Experts of a small language model: width 128, a softmax router.
Below are experts of layer 2 (counted from 0) of a mixture-of-experts language model. Rows are named router (the router's row for the expert), down (a neuron's output weights, with its number) and show model dimensions 0-127. Each number is 500 + 40 x the weight over its row's rms, rounded and kept within 0 to 999. Numbers have three digits each.
After each expert's rows: a language model's description of what the expert responds to. This comes from a sample of Wikipedia text that the model never trained on.

# expert 14
router:539505517488476643541521518510434474512534441517460529506526529532450486472461540540500564483455477543413508545520455479513569515527497553530477464438524459496542469505509520404541515441515504500472466469490440485490582475502536496512481546547471488531416431460482421460496523496478529510495527450518483422461499483475490440529540471523434584506558507526503581485453473498530433448486
down0:494491512413525468427517552497523540508546395526479545451529561500454545493493551498506428482493466470459459533495475488485533549510537477514420510472531526558432465497448421483509495493551492459474493474533529481543462510461542545548471521439486556568448421444516408481491524436456519470525514570519458536522534515458504487536521534525395521517501551482539472506476545591522463529493
Infobox field labels

# expert 2
router:495502483533510467441501513441449519500434467494581480578567531528577469536456512482456449430518498521490458527515578545477586508452568479528503480492455440498434468512488474510486541542567536516526538456456464542489496556550465522537533418515560539502531513483453490537441527509532465470554570568532523458487429552501444521486557530445499549538452493507482459486491414495494453482481
down1:497510499589541450529472492491447538532507502584441491471500582403522517498474483483502445501491572489481470492514420518552509520455410513531565472451521438533510564509507513517459548501566483458497475471555460527509437484568508527530534538511450463470492492515485473444418490547466518548464478535515514492464542470453531502503514443422540504458537529549500477558550614477509485497423
Closing punctuation, table bars

# expert 11
router:562529437524475526474487511535529464586507460562449471513561461532463528503497509500532554521590486479461529556452463541511549585471473505476505490530480545540447458522430520484513585508403458573527534548462573466542450555512503463515500576484478442439533559509493503523493527579505458498491472461596533502496541492506578507522522491505486445536479522487455536476477564530550478505532
down1:509494555526455498412465489489470508523530476516486445514512578469463493574510498479427493550508586507454475570575458456473513445505396491555474501520516455518482518522534429554419507505480535474474520502468468407476495438534460534478503534444453413475502495463479508492465481521501475438549468564515482541535483540455539482467515491493467416480515560550475539589536506571520504522458
Numbers, coordinates, digit groups

# expert 6
router:539448509524499467500520497502473499490587513504533549533536518486537435464559607496534580489549524532545496507535426492464541445504501522517463505458488479504459448532476504544444481604439472478393502511472523453496498558505497467559504570426542476439539543499438513520518515473504510485421511462456477485485440570487514490436476517504522517539502531502472542433440518478539595549456
down0:503453478513502523536490472481511515465597443493513525407479459531532512537512556556554514485487448529512522520487474515519590508528542518487503542499528529438469528526484516431465537512525434497473490480521483495416503510441465555501548534534567427496535485536584524545495507515450570481568493536499549526478502485469514545538602476540494500553497525400565519449545433577470480577485
Verb-stem word starts

# expert 29
router:512498456563489393478419456459462556523513562402504548513515492501510478545525547492509566562461507464499529504501489509377471538530551532469492496474507452539493502497457474481580425559530509463539490488538480506555500404527574574477503470464503571457487523580478534517504514465534545505503493470449542568468511543483497525487502515508475466543518467510513462490493515486498595565554
down1:483511488512504505534546472515535540500468509561488526500471502530575490502554507506445482573527484430405472400493436548485457441509535552514463487526499469559488530435521461531515452513540557459400467375518535479473514463493484546514511417468486405531524540469464497431533410529503514519435489509531519534559495511514544463494499512472494459526525504442503478467530534569441536490486
Latin prefix syllables

# expert 25
router:446452534467510514484551536499485481559489528442452530498485497474509473526468406452452540399498534450538491530521550568539478533496520449466529473570489468458517531467589523538562501542529532543542534587423455567529502504467481528417482508541501503511507581477560518468510515507511464455552483484464483481544490522501478526581547572570532411563475491474466489466536510447501500516533
down4:464491477518501458476579481514541485506508590507510512550514597457556430505457439407547532520506458516501442478538577589474499483566523483533478510510508440537501421516458499520431519428549482510490466571549467512476503499515491532476471540478534472520504532401498470507641505462459488477446482521476507499463472504475461481545527521556484534536533525521498504453468475491484559513422
Word-final nouns and particles

# expert 9
router:524525513537482491481496504534494502591530461467489507508469544498451537500584517507535561492541533546496526430562492524494561493534515550431496521479501501505464573488436534570516540536508486544500453541516559565520443488501545438576480519441466578472573508510534541503525570481484519528458419464516404502460564541451536504449479547471523487529530559526485534598435498505475478540448
down0:526403481511535486546470534466533504433571506422491591468452497520551512517520491484524506441487535571460487558481466458495490496510573447488507547519497431478473510494511522511451545522583441505489482436528524443470473561450504417534542584550551516494559485459491482535477525481510550471563561493437537504428488526542429531506469475479473518535557495464520550509542514538500486587462
Latinate word-start fragments

# expert 4
router:533502503473450496457529558488562512521480539476467470485553569513545530519433538481473432530485467469517519556533527529522493470435514457545521508489515509476528448440541441433469557409538533487524492397485478522492554524564524427572489465540494444506459471466508486457516521532466456467516519521593500533479508452512460497513569514438401513500514487494424469486503495609514500421530
down2:474494525512456438538490492456519451473531620442446428507429489478477530490512475576513525500514491452512538540457498482594499532462549500482489513455470495500512480497505414480529505508578496506522441474437512528485439492480574575477495550451481477505463463496496526565476485459524480438484562423523502530486433470593556506504495532539434479497402521494489594506488478492436525509538
Sentence and field boundaries

# expert 30
router:538502503433494554433500472484539532508500510550556449484512501524487516600485479523468503479470379465431469550446422512501498467484513517562508470535463505523467507568535554515491554426459459519469467439462489536517621537544495475510542483494521436512525484582520493558526505561542490514530492506457506508522550436480487535530537469463445470538502510455459477494607535456569475488525
down1:458530499504566450483512472583500558521571521540482465463500571500520479490468546439544499458568504461454426528526469549567457483403499497520564432523547513487458520558508486416499525494538478485456508497523546483496541456523523539486382528508553420514512468510556534549471487489495527536541425524538540483510488474460506457513524568434501526442530488408520487502522559490466441491504
Single capital letters

# expert 31
router:529543506541466573497506520419510460511447458494498534590505517523537494502474425473511452535483511461476463460502594502554466509458537472492510473459553509497442504474525501567495525474496524607546505492486574490500460454491511469489452453456456463543526472448520556517451387521526451559510537464462474408534517509526466526606478536528531467502557558478518500476444575532476509530469
down1:553528496476530525530513381516498517502489506438509474518529545519488465491435483593444426539483470470466501521467396526466506460443469543521517469404546424486508522501482561545469528496501580459517476508522460506468569466537427549495448546501502435564527455496526537423485475495517461602497497498429516505446507507528504519498485509465528493494493567539414501521476528559471506539517
Mid-word fragments

# expert 1
router:487463482534519481441449512490498489473516467516530474506492531493435507517442525569557537503564543519556480527617473457423514500520530579530477526515451471469463501542472533554533526559541511456471438554465572432526483502464448521550521506444504468433547529595472538516427494466499510500494447552540484529509454522453482532441516413463525512530486488534576486483421508543550529479449
down1:524541480483512549487503473497579508570518488543486424465479498472488462473507531513509544505534514402452529414518459497473491487461516548458484453519497539547459459502523457515451488520497491491510485450493486465475535450568546472513542521455586421545487486491509549579521444447554513566462458498516530579476497493459535513516479580480487443514423505520493408554509527560493566611467
Capitalized name-initial pieces

# expert 21
router:515480524445498467483519595473463413491493531479513495488513522505500480558448550467507510376403545519455582532507478515490499487574490500525550479554517524526489511590552483453472521490585524494488520515515557522502540448436510466470501463495514478452461491476522427482510451440500542538507551571498500577534472495537445501499536437482466481517440482490508433504587500434523505437556
down1:500492485467509492473566464466538534473509481530485381482499422476545471497560522524455536433515495472418483498496414485488465459463430454519485533486535538548542455440567541555474473502526485447509513533437489473514439450458478467499515475460494403512483529464524550486468457504537522555569533491453522508574513480474464457614510490537484536537430525508467488471486481595489505563480
Ordinal suffixes and word endings

# expert 3
router:503536464496502438398468434435475452513511517502599580487568507510552488493554531426478474505509519486559521569511496485466457474462526494559521492478479493481498508534561436506381572555502577474534501548476512539470511536529437465516476478530472456442478529526444493587476483487523422497580487453503510474542457508518472470478567464454506556519517487514545510477418497494501504469481
down0:498493492443495429548519537497499457504573470475491588520525443509575474520512498510515551488456521492519502500451473524532573520442565484552471539511576518510529441545541524518447462463540464521469461442528553557484431533505518528543520555450497500449561511439470536568523532409489591485482486440472483491451497506457527525568518493523477522552508520545531501497451427605463522449532
Nouns in set phrases

# expert 13
router:546418561471519498532476481549470467480498560485529486542453534510500483521487529501476499514485437567496539553389477484552498552541479522443522474543502535483552517514495424461531468498504423515530562480514481506496516434504492512454484583507460503527465503480497538514503495393570462425487515544517475530518480507535551499548479509647530490492467507435538429514537562472478574451530
down4:526501527482523550509504436523518527550548524520560456552505500431502519404485451457487470486457504478440512487542466482457518533532506576501481541416514394434467521468437517437470510472553519552485456511520540594459509455535505515482485496505503475496539451531488513505438445500460507472483396460503448463522466500528466506583541509444512523451543569509533578589520499481443503490538
Word-final suffixes

# expert 28
router:512514497496521520443433427473522510509488456459521532462574459488500486494498571506492473479465485478553434458460532492539462469526532474465509475515511462539501493562522536457484572510487529408512523454473411525559538488536503416410521444562488548561459553525526477564465481539529458393522520552527495466505458535497536433504540442460512525459511494506499414490567521447492439555476
down13:569498537525475506487531460511558468459524476480568602543490482514407499468445374530521516479547427518452512533523511501434455475568446495486475470511513478508449519458500476492500543479422494480435446496466496507508507497516485530536554525533558528487469570559537556495535454423542474561512499472510498507503444572525456498463446494523480497468520465506522529451412506387480469486470
Foreign name endings

# expert 26
router:534423554455514478511532475529484457539554470490405571433483478483498492472567479539472475493513466512480470472474481505503472543439471458503487526456574551533519512473463533468547462507504492565444532501493477493505535513399525489508425485505520414467413441488478471502575491530574465458450490462475463474454505514535545481507520538522482489504436576409432523511576552477458548555528
down0:459524430434416467506519513569479448453536539451500525483471519506566511484558471535502552506534494498529498500495421467445515484474489591517473469500539503517520506499437459584491501471501449470590472540519473508486521560497490563521538524594483502545550510437536464521552522569477473502518463505495549523526548450449478454562507433461416503486458565488540507444480492565536498459415
Word-ending syllables

# expert 15
router:414543499537515459493609516457489468521495578479459499474495531517507513530476500515468529469465540458505464543534531498544459439524502448417525506543542517467484531501485562522523501413473450514534529550551524478554454546524508577438502423522541556540499509430552552446544511491438542475489491535532503461457491467610473545458427525514547508421477505491518488495496480523440512415521
down1:552497501499546455499485541459473509465503526504484439514515532528463495463487460509488518473499534436466519496474484535531495447438529541458581516553500436537450535560540438437537461502508412464521502467526437511488535452560498485532501467451517548464566485445435422533494398417505450569572503505515549541522492472439500423477499498515553508508444422484519460524493548430485546530451
Prepositions and opening parentheses

# expert 23
router:532515561557477470510570530531465508580515549447561435567543478542463493505496435540478558532497468467477532412390488521542498555523481478501526568526513490474521481540498456502500457458515507488540481458565533503521485514581531575426540580471481583453513492452487444517543448483468506550509546509587498505574464527476474469513515521481464484463484503493512501495566428458497464452519
down13:517503464472470582547440465474480553464458439607486456506507531508432438523485447527568489485516491561459472463481514530475507499416519537409512459502613422571547511520511505480520501493423542461489530428529495566448487537472498474501587565483510486582504467498526491468458479494495542451429486425539491523486521499472439486550459506481546516507501520529500518479474548478523546503506
Section headers, foreign letters

# expert 20
router:490484454459475566541491494479490455443439390467512486492476528502513508399446501439473492484471501578473528475468582503498535530478541492491495475467470457540506497500510455542422439551459512473502545467519431494469511517488478481511482512544488508459553543537497497573436442536453512514531459471522553426503451574532504460516449511469520475557401481537499500444496403461420450474532
down2:476504471500557454519535472399526489491494474444488492538468442514479465460494509492555497465481491517619519569484467517582545502537517520493471485423469564508452522484485561461588596478536553523462472460496597515481468444604497543503497512492433516487491464481489498550513564481457517452499519490494445547532467563503507440483501442446580479469438504493517523514476510523499509577505
Line breaks, list dashes